Weights of a small mixture-of-experts language model, trained from scratch on English Wikipedia.
Size: width 128, vocabulary 8192, 14.1M parameters.
Experts: 64 GeGLU neurons an expert, a shared expert of 128 neurons.
Training: a variant of SOAP for the experts, 369M tokens, 5636 steps.
Below are experts of layer 9 (counted from 0) of a mixture-of-experts language model. Rows are named router (the router's row for the expert), down (a neuron's output weights, with its number) and show model dimensions 0-127. Each number is 200 + 40 x the weight over its row's rms, rounded and kept within 0 to 999.
After each expert's rows: "comes before" lists some tokens at least twice as common just after its tokens as in all text. This comes from a sample of Wikipedia text that the model never trained on. Tokens count by the router's weight.

# expert 10
router,221,101,251,245,210,195,189,131,216,180,242,156,206,210,263,217,252,174,228,257,260,283,173,192,200,145,214,200,226,220,145,112,194,196,206,249,201,186,189,174,211,211,212,157,121,207,217,149,137,253,163,239,188,205,185,173,194,204,178,210,192,169,222,238,157,218,242,228,308,170,230,213,275,201,155,328,211,209,146,172,176,199,238,266,200,219,212,208,226,212,232,264,247,233,217,221,243,211,222,160,160,233,207,187,87,169,251,220,290,211,252,238,238,168,199,182,185,165,175,216,161,188,211,126,183,181,168,199
down0,193,199,282,180,283,203,194,120,145,177,201,219,246,242,191,183,189,190,152,194,197,204,202,177,162,217,177,156,167,229,154,155,210,200,153,242,129,124,135,257,189,248,227,241,244,172,235,219,286,209,144,226,169,188,164,193,144,201,182,127,177,236,174,189,165,178,217,173,190,297,174,238,119,179,206,110,95,195,181,160,215,202,191,202,135,221,158,212,224,194,181,225,181,227,246,166,209,197,158,162,222,261,232,228,240,200,255,64,225,165,239,227,200,177,185,213,224,264,183,215,191,220,150,225,199,221,257,226
down1,161,226,170,191,196,226,244,193,189,198,188,125,152,205,161,244,193,188,156,221,195,174,135,176,174,157,219,284,259,240,186,86,194,199,146,202,197,218,195,215,193,153,212,254,169,290,172,226,150,186,260,251,213,177,163,153,171,98,151,117,191,212,202,206,218,154,192,161,139,266,169,292,203,147,162,175,283,183,187,194,278,144,181,185,119,150,262,170,201,165,206,256,243,218,214,203,233,202,250,119,198,222,243,184,237,214,216,179,225,227,234,204,163,167,219,204,178,149,200,195,168,206,147,158,192,220,176,259
down2,183,150,294,187,267,153,241,178,150,195,210,175,177,176,220,221,195,244,198,60,220,200,212,204,136,183,184,236,294,211,157,177,205,209,181,226,247,151,182,140,229,253,192,130,235,254,135,159,197,182,142,195,206,193,264,217,306,265,182,112,200,232,205,140,235,187,176,147,234,249,184,211,275,195,158,226,134,180,171,178,177,204,205,192,182,191,199,152,120,210,212,191,184,221,184,222,253,206,166,173,188,218,182,158,193,129,193,203,207,223,189,202,134,204,179,254,262,137,234,150,191,203,202,153,191,140,213,244
down3,189,186,188,216,204,243,136,134,235,171,236,177,203,265,322,206,202,115,178,251,206,304,197,254,204,255,290,191,210,222,218,210,189,206,231,197,199,250,223,121,193,266,255,242,199,126,186,186,212,189,146,180,280,210,178,119,211,199,178,208,250,230,189,169,201,173,219,278,195,154,178,135,205,190,249,210,144,213,239,237,215,208,179,198,167,198,197,196,150,163,170,144,164,236,180,205,166,143,194,269,240,265,159,174,113,255,221,202,207,213,153,250,134,204,202,216,191,193,216,182,143,202,163,162,204,214,214,127
down4,198,269,170,184,238,256,196,206,159,233,228,223,168,69,192,210,153,236,281,186,171,219,215,239,224,211,252,182,245,170,237,208,219,223,146,167,202,132,232,224,232,199,204,230,265,155,233,145,164,187,199,126,224,197,189,190,232,227,218,226,241,208,217,200,167,275,187,207,128,216,261,199,118,156,306,123,197,221,250,154,284,107,219,139,197,221,204,178,193,183,164,217,112,223,148,201,217,225,226,228,167,179,185,176,252,214,101,218,172,183,117,149,225,215,175,252,202,223,201,210,184,198,205,194,187,208,180,201
comes before: " |", ")", " (", "°", "′", " /"

# expert 12
router,182,172,205,213,270,227,187,166,229,187,218,228,192,249,206,249,246,154,122,246,211,237,199,148,269,195,229,117,162,197,221,145,190,121,158,196,251,200,167,216,194,181,268,184,167,195,188,142,175,139,194,233,172,209,128,175,249,234,224,170,158,223,175,160,181,182,208,272,209,238,187,146,218,151,241,174,194,228,138,152,192,240,273,278,214,265,98,160,190,119,179,232,172,213,180,189,242,238,179,226,238,228,288,179,207,141,167,152,183,174,145,166,172,206,181,197,262,187,210,240,200,205,98,224,134,176,200,197
down0,204,158,129,188,221,234,208,205,147,136,173,189,228,213,201,230,172,207,224,178,172,159,281,209,149,204,247,159,268,211,242,177,134,199,252,171,170,247,215,218,252,165,177,165,197,215,168,311,210,224,220,195,241,139,219,192,230,247,205,247,156,157,191,209,163,285,197,200,120,207,221,186,123,198,158,137,262,216,182,162,203,222,230,277,169,237,186,221,174,210,188,127,181,302,224,206,259,157,142,136,198,148,129,204,152,242,177,220,219,182,199,133,220,163,208,241,190,207,226,181,273,188,230,141,267,152,157,211
down1,180,186,182,222,201,183,191,227,255,249,209,241,116,167,197,275,211,195,233,154,206,206,208,207,192,186,179,166,158,170,207,209,218,125,130,228,195,204,189,236,239,146,252,190,180,204,144,190,197,204,286,221,132,207,210,230,203,175,304,216,173,195,171,175,187,188,265,211,210,206,171,214,172,208,205,125,193,248,118,128,224,244,225,228,299,302,186,230,122,187,155,249,213,189,220,217,235,234,190,183,182,160,255,245,241,129,250,248,261,201,178,159,141,247,172,189,177,218,220,183,216,230,83,153,215,137,235,211
down2,190,187,174,310,190,197,241,165,235,137,203,214,194,216,198,152,276,208,253,196,160,151,250,210,244,253,225,194,196,177,244,217,202,121,185,152,133,209,217,166,196,215,206,227,202,233,192,206,248,265,191,188,221,266,178,168,105,162,273,162,155,179,231,257,161,236,215,227,159,114,216,154,213,185,203,108,236,203,160,220,220,175,147,156,214,94,211,229,223,247,262,199,100,178,238,226,181,232,170,210,219,229,233,228,217,233,223,203,285,209,222,223,200,190,266,184,205,213,249,266,127,179,216,163,211,192,241,245
down3,182,166,273,242,176,170,304,201,246,162,285,218,273,179,222,165,214,151,257,199,240,230,222,278,186,211,199,267,147,202,222,163,186,151,229,173,152,174,216,173,148,191,124,129,195,209,238,141,192,268,228,141,193,200,206,238,174,187,201,221,124,177,174,236,217,211,229,139,210,160,203,240,162,126,198,151,261,145,253,175,273,227,166,144,156,166,252,173,161,201,223,204,161,206,183,175,199,243,215,149,165,181,176,176,202,185,217,202,210,182,177,223,236,208,248,212,196,132,261,206,212,147,286,207,295,229,173,246
down4,224,188,187,151,166,194,192,200,201,200,184,198,257,163,242,181,189,206,220,222,252,145,240,127,252,273,234,257,257,262,79,237,165,188,228,153,273,170,119,161,188,203,209,218,206,248,265,202,152,139,185,229,181,202,123,224,208,222,217,166,224,158,195,239,199,163,209,182,243,209,115,180,175,218,236,145,282,134,266,208,250,187,229,212,212,191,203,164,219,246,178,145,193,259,153,226,282,180,180,267,143,188,148,219,175,272,194,177,119,194,214,238,172,187,197,222,201,186,181,267,274,185,195,246,223,211,184,193
comes before: "\n\n", " The", " In", " He", " It", "\n"

# expert 22
router,196,191,200,235,210,197,141,204,264,170,242,236,210,221,287,240,182,212,149,226,196,261,173,150,292,135,199,121,158,166,102,189,150,246,223,149,229,175,199,219,187,211,202,214,202,142,210,181,175,253,165,181,247,157,211,187,213,244,325,287,213,277,238,201,230,158,183,148,212,213,97,142,154,224,134,241,191,195,147,150,156,208,218,197,204,202,208,158,119,162,208,181,196,247,201,197,169,213,229,232,194,184,229,172,247,162,205,194,291,154,159,178,189,120,209,202,197,230,233,230,226,204,195,236,185,207,219,234
down2,137,247,150,257,223,251,151,119,213,185,192,201,189,205,229,196,209,170,184,208,211,180,160,201,137,164,198,171,225,190,123,150,209,283,189,235,152,175,214,181,150,281,278,240,213,170,181,109,185,259,169,173,142,242,174,213,223,177,149,266,283,223,215,178,175,151,99,157,147,247,146,259,208,221,194,163,201,213,212,216,232,246,154,195,182,184,221,151,180,252,224,199,226,244,134,218,212,197,247,286,130,186,159,245,177,182,179,233,206,207,160,264,224,169,276,156,183,215,218,176,258,172,198,251,185,166,215,225
down3,98,279,237,137,184,168,206,224,145,209,189,240,200,186,274,193,161,213,170,181,166,187,206,157,311,184,227,267,182,217,212,170,181,197,167,209,182,213,169,174,211,235,147,196,164,167,161,172,195,212,224,173,155,157,178,220,176,211,265,171,192,205,172,196,159,182,214,220,160,208,237,182,244,172,260,135,220,193,184,195,192,304,156,176,154,188,131,196,154,239,272,197,185,237,188,227,231,211,205,201,159,169,202,185,244,195,205,278,112,196,238,169,180,119,201,229,217,174,226,175,157,213,78,81,147,210,246,244
down4,270,143,124,207,156,216,181,170,114,196,217,219,262,230,231,181,196,202,231,121,230,205,196,216,197,285,139,230,192,170,203,161,201,240,183,146,162,141,238,217,206,207,258,172,201,177,226,260,235,128,206,232,183,203,132,160,155,146,106,255,197,178,115,169,160,185,197,243,269,146,246,181,233,142,254,231,201,179,193,163,222,102,188,238,192,121,227,211,192,165,238,201,243,173,221,236,201,167,193,185,146,184,280,216,193,124,210,283,170,188,263,192,230,211,238,235,163,218,222,241,204,186,222,178,224,196,212,154
down5,195,198,157,198,189,224,196,141,116,196,160,222,218,198,178,247,185,233,201,180,154,232,166,237,207,223,161,188,158,185,234,180,187,209,215,253,199,188,184,195,148,268,203,236,262,184,238,205,191,118,196,160,241,193,172,124,220,235,106,242,233,170,133,195,214,216,224,172,248,122,202,238,245,184,248,170,87,195,208,232,202,89,224,132,145,202,157,204,196,214,179,126,226,192,191,232,163,174,163,287,150,250,207,148,141,250,179,204,214,170,253,180,211,135,141,195,100,191,181,238,270,209,251,184,175,208,171,199
down6,263,256,219,224,222,169,248,184,185,166,199,176,278,208,162,157,205,218,170,175,210,224,144,173,295,201,147,111,269,157,168,206,114,201,128,230,184,218,231,245,179,129,252,258,234,185,148,175,206,303,149,183,215,215,219,190,210,137,210,176,219,190,233,218,250,197,164,254,223,216,200,193,200,202,183,200,190,146,136,193,143,206,174,202,218,215,178,224,185,214,237,186,220,212,197,213,164,155,194,256,262,203,270,173,245,161,255,207,114,209,275,209,252,116,294,173,216,213,203,218,117,183,200,204,215,236,149,250
comes before: ",", ".", "on", " 18", " to", " 2025"

# expert 8
router,235,205,183,202,219,204,199,276,173,213,203,225,160,212,287,142,266,160,182,216,171,218,190,174,235,179,255,197,210,147,163,113,206,177,213,178,134,184,150,79,269,192,210,188,217,215,168,201,186,174,206,196,261,220,228,150,190,190,178,231,159,222,195,222,195,237,223,205,216,189,197,191,169,152,153,217,217,224,238,135,175,264,254,161,180,270,160,151,216,182,274,207,194,249,194,178,243,160,236,311,208,266,275,186,205,199,112,210,187,171,141,234,240,164,265,209,218,128,282,240,148,203,175,167,184,138,187,250
down0,192,240,151,137,214,135,217,172,226,218,222,215,179,238,237,199,141,241,163,132,144,173,197,167,169,193,237,225,134,224,165,223,143,177,233,228,151,215,140,187,251,233,157,220,174,224,165,231,118,289,169,188,125,188,189,214,216,234,143,208,247,219,256,277,190,211,166,247,165,219,323,217,205,230,191,244,149,262,175,255,206,176,192,270,186,234,229,219,210,167,123,215,223,160,229,196,201,212,213,155,186,120,90,228,216,188,152,169,159,143,204,213,171,188,159,296,233,188,181,178,205,182,197,194,180,238,212,241
down1,182,205,182,221,193,178,189,275,244,259,136,231,145,230,205,274,195,199,126,247,191,141,165,244,208,211,282,117,309,213,234,177,273,229,183,267,196,165,238,233,136,231,166,254,208,159,164,226,273,189,221,250,251,246,203,229,210,236,195,221,122,198,270,251,181,162,183,228,198,171,169,253,217,177,192,169,172,184,173,198,120,138,188,201,258,165,197,178,199,230,258,176,153,181,220,206,231,256,236,214,169,204,208,189,156,147,195,217,251,208,206,261,146,118,200,204,211,145,170,190,257,191,175,191,140,197,145,160
down2,127,199,175,166,211,135,212,131,196,55,171,179,280,221,221,142,180,236,178,239,247,151,236,134,227,160,226,198,201,187,198,213,239,180,218,135,186,163,192,205,265,157,181,192,220,123,222,219,231,229,148,243,226,165,155,244,247,236,156,221,226,148,165,265,180,189,200,287,197,224,194,226,180,217,215,158,223,251,250,170,185,315,178,179,284,225,221,131,175,221,223,181,230,109,184,174,219,203,174,279,230,233,204,201,154,242,168,194,193,164,195,191,166,262,200,220,161,199,183,172,194,194,138,260,202,191,201,203
down3,183,196,248,117,178,206,212,129,214,188,176,230,188,206,165,174,238,203,165,224,179,239,176,178,274,210,247,224,190,217,237,176,165,158,208,241,222,187,200,189,157,212,338,179,181,185,273,171,243,209,226,192,139,217,231,151,172,208,285,275,201,189,339,195,122,206,197,188,87,222,124,184,217,150,234,261,146,172,229,199,262,205,177,287,243,170,179,201,223,213,187,235,156,165,214,172,228,163,159,215,144,213,187,184,158,139,189,199,189,191,177,193,197,166,201,224,200,196,214,259,244,163,153,221,260,229,194,250
down4,216,141,175,215,207,210,158,175,293,144,176,341,142,186,162,226,114,227,284,198,179,255,231,235,174,146,219,190,136,177,159,102,147,200,204,188,186,186,207,222,145,206,225,205,179,209,199,182,238,213,207,231,223,230,188,206,198,171,238,237,202,241,171,171,240,110,237,254,222,185,229,187,198,172,189,200,254,141,219,141,149,229,232,212,184,177,174,163,271,265,150,193,126,151,164,200,246,121,236,150,219,201,166,179,183,221,179,244,192,233,271,211,182,225,248,180,225,238,195,216,246,213,236,246,215,156,218,121
comes before: "-", ")", ".", " also", "]", "mo"

# expert 13
router,191,202,150,332,160,243,192,180,255,183,235,243,203,180,232,262,271,187,280,234,238,267,258,205,162,144,153,225,250,148,164,106,228,209,178,196,233,176,163,253,216,262,196,216,199,160,208,202,196,231,160,191,226,142,164,158,155,201,251,195,112,196,157,226,194,171,202,154,293,181,218,192,202,200,170,270,138,140,151,189,271,179,214,219,191,182,155,135,207,157,243,203,216,207,191,176,167,264,192,256,153,179,290,199,163,175,223,196,235,198,195,242,217,236,164,170,148,222,179,243,213,189,154,165,168,207,170,172
down0,157,203,227,153,187,207,178,239,170,184,224,108,179,180,248,176,153,223,207,224,122,143,237,216,181,149,190,108,215,236,216,123,197,195,223,129,158,228,97,175,152,273,194,176,150,101,239,203,253,185,141,192,202,165,196,230,124,112,256,192,179,188,221,264,220,215,226,202,259,153,192,176,272,186,155,194,152,236,210,231,199,204,202,186,191,229,215,138,193,153,203,252,172,193,230,191,91,218,222,232,179,169,151,189,136,150,185,232,157,202,188,182,219,227,189,253,198,146,167,239,188,195,176,152,195,239,168,261
down1,193,250,178,173,144,241,195,100,195,203,202,236,236,212,123,193,214,230,217,200,199,225,204,227,205,228,128,141,219,258,126,208,195,222,220,234,168,199,121,194,190,163,139,210,148,203,148,163,201,229,162,212,248,206,187,171,165,163,166,232,239,235,179,196,156,183,260,234,162,259,244,148,212,142,174,166,197,206,177,226,168,160,166,213,218,140,212,223,235,161,277,248,239,164,122,271,296,135,217,213,212,167,232,249,137,236,228,178,223,252,256,306,157,153,186,107,223,153,232,183,157,216,230,201,189,203,183,164
down2,113,251,164,167,150,211,178,205,159,130,173,214,205,218,182,194,221,150,183,230,214,241,142,229,251,245,225,215,269,172,153,217,195,220,229,233,220,230,181,252,155,225,181,197,237,221,201,224,188,215,194,245,208,174,131,240,95,244,144,229,177,205,206,179,266,204,190,220,292,241,258,199,140,118,258,179,111,128,174,122,252,220,109,222,201,103,201,220,228,194,174,192,185,116,176,166,188,231,215,140,156,195,237,193,154,133,179,200,217,187,190,214,238,225,129,235,195,240,192,207,222,175,197,234,166,252,171,215
down3,202,143,164,215,225,206,213,270,142,207,121,222,196,212,250,249,195,161,149,187,185,188,204,210,256,166,158,167,187,295,249,263,258,247,285,206,267,221,213,215,193,206,237,125,213,222,163,166,174,231,194,145,214,251,229,228,183,190,221,194,224,168,262,108,257,184,197,152,206,181,176,202,191,268,184,216,134,179,265,248,211,209,172,164,225,180,135,267,128,201,169,171,257,167,112,199,205,154,287,152,172,167,215,233,166,130,171,142,257,189,216,149,185,159,176,183,202,260,218,155,244,211,194,170,201,191,190,221
down4,141,187,189,215,189,178,200,173,251,189,207,282,176,241,242,194,210,162,158,231,260,192,158,180,154,197,218,256,201,217,217,240,191,195,203,222,188,268,182,174,275,195,209,106,132,271,197,184,152,206,239,200,149,171,157,260,153,258,228,232,199,161,191,250,204,238,201,230,177,235,246,120,215,206,153,199,221,222,232,196,230,210,200,265,242,134,135,187,220,226,273,188,156,195,155,247,220,175,166,125,195,102,234,135,270,197,195,259,150,222,245,182,240,128,181,161,226,225,271,192,216,248,270,251,247,148,183,206
comes before: " 0", "\n", "  ", " 1", " 2", " 3"

# expert 0
router,249,171,230,289,180,195,151,187,251,186,280,202,238,212,255,191,220,137,170,221,200,192,209,144,198,210,280,117,167,182,166,158,243,205,216,195,242,136,212,140,199,218,144,186,191,207,228,275,136,135,132,217,151,158,101,187,224,162,234,178,61,210,186,297,163,184,162,235,248,173,224,166,253,202,122,187,201,214,231,203,197,250,254,182,248,201,203,199,236,188,217,260,213,185,169,221,196,211,148,161,219,182,172,150,186,188,171,188,202,228,146,173,180,149,216,236,142,222,160,216,203,207,190,207,209,195,117,238
down0,155,197,129,192,171,226,207,223,288,226,236,210,217,199,236,163,143,196,206,168,197,197,194,213,236,259,210,285,220,168,217,164,195,159,258,188,167,284,159,172,159,183,267,191,231,217,227,185,135,153,213,175,311,224,203,247,156,164,240,232,265,154,187,149,284,140,219,169,210,211,129,204,260,200,181,292,212,170,183,177,159,212,131,192,220,154,199,131,257,160,136,167,188,211,228,167,217,209,216,250,263,179,214,213,214,175,190,249,144,196,132,261,232,150,152,176,168,206,165,232,183,252,262,216,222,226,145,191
down1,226,207,190,165,147,213,165,166,216,252,235,169,229,251,178,158,185,215,199,161,186,147,187,185,228,257,140,185,190,215,215,185,172,200,208,217,133,158,184,160,235,242,151,209,229,166,138,259,212,221,177,214,267,224,177,177,189,113,91,157,192,207,243,185,236,173,168,238,195,203,110,168,247,241,200,232,192,158,218,201,285,212,190,208,244,198,231,193,229,231,134,130,240,200,94,187,230,208,146,195,170,131,139,205,191,130,221,160,154,125,140,209,200,122,225,158,242,263,175,219,136,145,203,158,183,126,178,208
down2,133,133,165,169,245,236,182,219,131,173,229,181,190,223,154,212,180,235,113,192,180,153,273,208,235,211,207,221,207,234,131,211,119,150,189,180,220,236,204,174,211,171,261,246,210,243,216,179,227,165,119,208,233,236,193,218,171,164,187,187,185,265,181,237,192,167,224,186,240,118,234,222,132,224,226,160,201,178,250,233,222,213,269,184,189,121,203,153,207,228,168,167,176,210,202,235,285,239,230,139,236,235,177,257,257,268,139,203,244,110,202,164,303,180,184,237,230,270,179,228,260,204,189,251,176,198,220,231
down3,183,225,202,257,122,160,196,198,203,268,204,181,223,266,162,214,256,156,230,178,257,148,208,226,180,195,222,173,197,204,222,331,165,218,194,137,194,198,171,212,243,196,204,240,197,184,236,276,201,134,250,188,188,104,203,192,176,175,160,190,164,174,284,147,247,188,217,242,205,238,224,208,214,189,134,276,207,224,216,209,216,218,156,150,186,225,194,153,248,132,113,195,243,216,225,186,204,154,194,201,148,312,223,181,232,165,179,187,235,240,163,201,194,238,278,255,178,183,213,249,222,191,168,233,152,137,280,150
down4,170,181,121,229,139,230,221,181,218,221,172,196,145,218,206,173,229,254,196,140,227,250,282,185,156,159,230,159,183,255,221,182,224,225,192,196,212,135,207,280,185,258,222,210,166,182,205,256,214,255,142,153,155,246,141,217,200,240,170,157,271,220,183,209,160,139,289,259,285,127,211,250,159,142,213,130,188,211,187,228,150,148,191,168,162,192,206,191,202,173,235,234,161,259,238,240,215,269,277,236,181,203,223,220,208,229,199,185,209,149,209,282,279,178,235,227,261,209,191,137,163,246,181,207,223,240,179,206
comes before: " |", ";", ")", "–", "L", "A"

# expert 19
router,190,169,142,262,163,237,172,257,241,218,213,245,179,221,272,218,239,183,127,188,140,292,256,223,197,157,267,169,187,167,238,191,197,150,197,236,168,126,219,172,196,257,217,209,194,199,136,203,124,165,206,169,148,217,143,168,249,240,250,280,141,261,229,201,161,234,221,244,152,219,191,119,220,205,187,238,212,208,218,228,218,222,198,185,240,287,139,159,181,234,189,142,177,172,196,197,253,164,245,195,157,183,196,235,176,150,200,210,184,177,217,130,185,161,203,200,176,255,209,236,180,217,143,129,103,135,193,254
down0,227,247,193,222,208,173,152,155,149,203,179,173,172,165,249,248,140,194,139,147,209,103,170,219,201,184,196,234,261,238,162,217,151,250,228,208,214,236,250,201,207,198,244,257,208,283,173,167,159,238,185,183,136,203,187,203,220,216,283,242,244,150,155,144,130,204,117,183,144,141,256,184,168,138,170,230,113,188,216,162,204,203,248,252,198,278,171,174,240,241,288,205,177,197,239,177,195,181,164,141,256,192,184,207,206,183,188,228,201,170,192,181,261,153,245,182,206,252,165,236,300,189,196,216,202,232,192,277
down1,193,238,203,163,135,189,244,200,174,209,201,237,250,158,187,228,162,156,203,170,228,225,145,213,150,180,223,152,203,251,262,190,167,156,222,279,157,185,244,205,268,201,108,180,217,185,250,221,164,277,278,226,278,169,207,149,217,220,242,206,160,219,246,209,162,186,239,262,186,133,181,189,234,177,153,145,220,157,154,191,158,213,168,133,209,244,253,218,181,171,80,211,183,265,175,167,129,212,235,212,239,198,182,118,176,189,188,147,187,197,189,229,153,217,248,220,169,188,211,236,237,191,229,287,124,235,236,157
down2,201,172,215,248,182,285,206,231,184,160,180,227,107,192,209,264,176,237,165,209,155,161,237,213,169,235,227,226,152,170,220,247,162,271,201,202,234,202,198,205,205,157,214,249,210,270,212,266,183,121,212,206,184,255,208,200,212,86,186,256,227,261,203,167,191,182,212,233,197,202,260,137,128,275,186,329,158,197,197,182,228,172,240,232,232,161,196,166,203,235,200,210,149,198,245,136,258,228,277,145,222,190,232,230,265,181,220,193,139,208,246,133,128,210,244,193,211,237,235,219,184,197,216,146,194,222,258,192
down3,196,201,190,183,184,195,144,150,239,215,225,120,153,180,182,116,190,211,258,194,306,158,165,193,200,218,242,238,249,254,155,207,191,208,239,174,167,240,235,132,162,158,132,203,174,177,201,190,210,205,171,166,187,213,138,262,260,209,160,195,201,235,192,211,140,218,173,261,203,219,190,160,174,111,221,223,195,256,267,154,193,195,98,195,200,150,169,231,251,167,217,165,270,199,207,128,183,230,143,232,186,259,217,206,283,216,149,261,217,228,142,189,206,219,174,254,224,264,208,220,180,216,246,304,210,174,244,229
down4,249,208,171,243,260,143,250,183,145,172,173,247,285,248,243,179,287,152,182,238,254,260,195,232,286,212,182,165,195,198,118,219,223,221,158,184,124,179,162,163,165,212,191,235,201,126,194,214,206,218,153,189,194,145,285,234,159,214,265,220,173,161,157,175,234,268,166,159,252,178,201,205,205,201,267,242,248,166,208,188,185,193,247,205,144,173,182,207,258,227,210,225,180,170,158,210,116,253,191,190,249,185,196,209,197,245,153,246,147,194,237,270,263,134,166,188,177,260,202,176,212,178,259,162,126,192,215,195
comes before: "|", "-", "=", "The", "In", "On"

# expert 23
router,184,183,247,276,277,209,183,202,232,194,202,207,261,263,199,242,273,159,257,249,218,226,128,136,216,120,234,149,247,158,158,187,253,231,216,209,216,120,229,194,202,197,236,166,172,182,190,136,194,142,218,144,203,188,178,150,207,224,244,193,233,227,188,245,195,218,173,256,218,86,191,190,214,205,182,217,180,195,187,220,234,205,206,171,247,260,187,211,145,199,245,237,209,151,136,159,144,248,183,264,217,202,292,179,208,197,228,220,194,220,215,167,255,215,246,263,198,190,204,339,258,245,177,163,193,219,150,175
down0,266,215,240,253,177,297,246,244,173,228,208,188,151,175,195,187,204,237,193,155,166,228,277,202,223,200,202,233,137,156,134,144,157,197,228,202,188,207,176,144,140,153,228,211,129,251,170,163,243,233,219,211,214,197,211,102,265,187,147,210,225,178,196,194,197,248,142,255,186,214,160,133,221,220,175,204,138,179,215,266,247,202,145,241,207,218,194,245,205,185,265,206,229,221,177,178,227,159,176,198,269,165,236,163,200,196,256,182,154,83,257,185,173,222,149,245,244,101,239,230,191,214,170,275,203,183,247,203
down1,132,266,197,191,197,252,198,128,169,231,200,185,190,198,195,262,169,244,213,210,260,169,167,186,188,211,169,185,156,208,140,227,197,200,269,153,228,296,227,218,198,239,162,164,188,159,320,168,196,158,166,200,238,198,182,231,93,187,216,184,233,195,205,155,248,169,146,278,258,205,199,249,166,204,136,218,228,197,166,179,223,213,168,150,162,287,211,148,178,204,160,280,213,261,136,203,168,167,247,224,163,234,247,229,236,244,229,233,203,223,168,189,151,203,224,231,151,255,139,218,200,171,286,180,162,197,168,134
down2,225,203,182,153,219,218,181,149,231,185,198,174,225,191,170,250,179,207,227,238,237,206,192,171,215,201,248,221,209,201,145,152,149,181,147,162,186,241,239,229,183,198,139,164,117,188,218,160,223,171,239,228,147,172,181,289,240,264,240,204,272,235,150,207,137,252,228,253,264,264,205,172,224,225,233,137,218,206,180,111,216,140,199,242,170,180,226,196,277,226,210,286,153,240,196,186,165,160,248,146,203,256,164,254,218,209,187,244,185,156,183,257,219,260,191,175,233,258,215,192,263,144,224,283,297,138,183,197
down3,226,156,193,176,203,212,263,181,175,273,241,155,171,129,242,172,303,184,208,142,178,184,141,230,199,160,179,187,256,193,204,268,248,198,232,156,150,203,209,188,189,196,204,216,280,215,204,208,174,164,206,189,199,199,183,213,212,166,191,202,184,208,188,267,222,226,253,197,125,233,256,176,226,179,153,65,133,243,214,205,210,250,232,167,218,233,223,186,157,187,235,130,181,190,193,178,180,287,210,201,225,191,234,226,173,292,214,159,211,164,241,77,217,231,205,184,237,142,134,202,295,171,153,196,192,203,139,180
down4,198,181,189,273,247,214,191,176,167,191,190,148,168,261,221,227,164,163,114,148,229,176,144,251,163,202,174,269,205,194,215,197,223,206,171,184,203,155,217,181,262,209,167,215,253,236,152,189,213,192,182,159,183,221,209,178,127,172,237,200,257,206,167,180,291,208,180,169,205,135,301,221,207,200,245,158,196,159,200,329,200,167,220,190,279,205,196,197,187,216,256,213,156,128,192,139,167,240,146,230,249,208,253,190,210,156,285,199,256,207,208,261,194,226,234,281,241,233,194,245,233,189,186,141,268,251,151,157
comes before: ",", ".", " of", " and", " in", " were"

# expert 16
router,152,134,140,262,250,253,168,278,195,250,189,191,174,166,260,226,251,152,195,273,206,230,251,177,256,192,266,183,237,171,201,204,214,147,177,188,213,213,186,179,237,169,212,195,134,220,232,148,182,181,201,218,227,181,234,201,250,216,266,201,153,277,165,270,212,235,285,258,234,173,188,178,177,209,172,202,239,198,143,154,254,235,159,233,227,203,101,141,172,248,232,209,170,201,217,242,238,179,215,280,199,206,202,282,186,141,184,155,217,228,171,158,170,206,183,191,217,208,309,258,261,158,147,160,183,177,163,219
down2,199,145,250,215,125,192,233,247,211,188,206,229,254,216,227,142,179,198,206,188,109,261,242,242,160,174,186,175,243,194,220,235,300,226,205,169,158,206,185,259,212,146,276,247,162,214,170,102,156,204,156,177,170,250,214,160,224,230,240,151,231,156,259,215,219,240,245,219,130,282,263,135,145,206,191,197,181,157,210,214,196,159,171,266,136,235,207,189,242,215,158,178,179,182,253,176,200,201,159,206,185,163,171,133,192,207,222,199,141,291,213,92,211,242,233,195,141,195,203,203,211,207,200,164,158,224,230,244
down3,221,190,291,134,180,178,220,175,213,141,230,182,221,175,127,115,222,222,257,141,207,225,227,222,203,167,201,176,225,211,209,216,226,153,179,198,216,214,213,296,212,245,255,179,232,198,132,169,191,237,142,185,154,179,199,100,286,229,189,220,239,254,173,180,241,213,182,146,225,191,216,192,193,222,200,152,227,194,223,187,131,133,184,225,201,170,150,275,209,178,225,238,215,219,278,167,231,188,159,194,154,265,172,129,104,138,176,140,201,201,174,256,158,196,151,260,222,199,184,265,192,131,191,239,184,182,236,269
down4,209,238,228,183,179,297,156,267,140,236,157,221,241,231,209,277,291,231,156,218,192,203,170,283,192,263,266,236,202,210,160,219,217,177,200,220,216,238,194,186,204,188,153,177,143,196,189,214,144,181,182,165,230,197,173,133,134,199,142,225,205,189,176,217,187,236,200,222,165,186,220,195,167,244,208,92,194,184,176,188,150,146,193,188,124,170,254,237,243,216,245,225,249,199,190,234,187,168,196,134,262,202,152,262,244,164,177,150,206,236,152,193,166,219,142,224,196,212,221,153,255,269,207,237,169,343,195,206
down5,285,150,163,207,261,231,286,232,193,194,262,221,161,265,207,220,190,204,147,244,194,170,247,130,222,189,165,219,196,188,201,226,142,233,185,224,179,177,142,205,225,176,150,213,210,185,215,227,170,190,232,115,294,133,183,209,255,138,167,217,181,235,156,184,240,178,187,208,200,165,179,214,121,155,207,285,103,223,176,165,181,190,221,210,246,252,179,192,148,200,183,201,235,198,154,221,192,342,240,194,198,246,86,198,156,198,267,219,159,145,160,234,187,202,210,166,192,240,172,207,172,215,192,210,189,230,182,156
down6,179,173,208,137,190,159,216,236,201,197,258,205,198,240,124,110,223,219,252,185,213,178,242,225,197,179,207,220,182,205,195,165,184,215,203,219,206,177,155,272,131,128,250,161,227,99,209,191,195,199,206,225,195,227,204,211,152,217,79,239,173,237,234,205,229,247,139,299,204,152,240,156,203,215,211,159,214,234,214,293,182,175,234,258,232,222,190,187,237,177,261,169,243,199,200,114,214,242,255,185,264,197,245,156,152,122,259,240,219,176,237,198,249,135,155,187,158,184,151,200,256,156,157,173,226,168,168,217
comes before: " the", " a", " he", " it", " they", " was"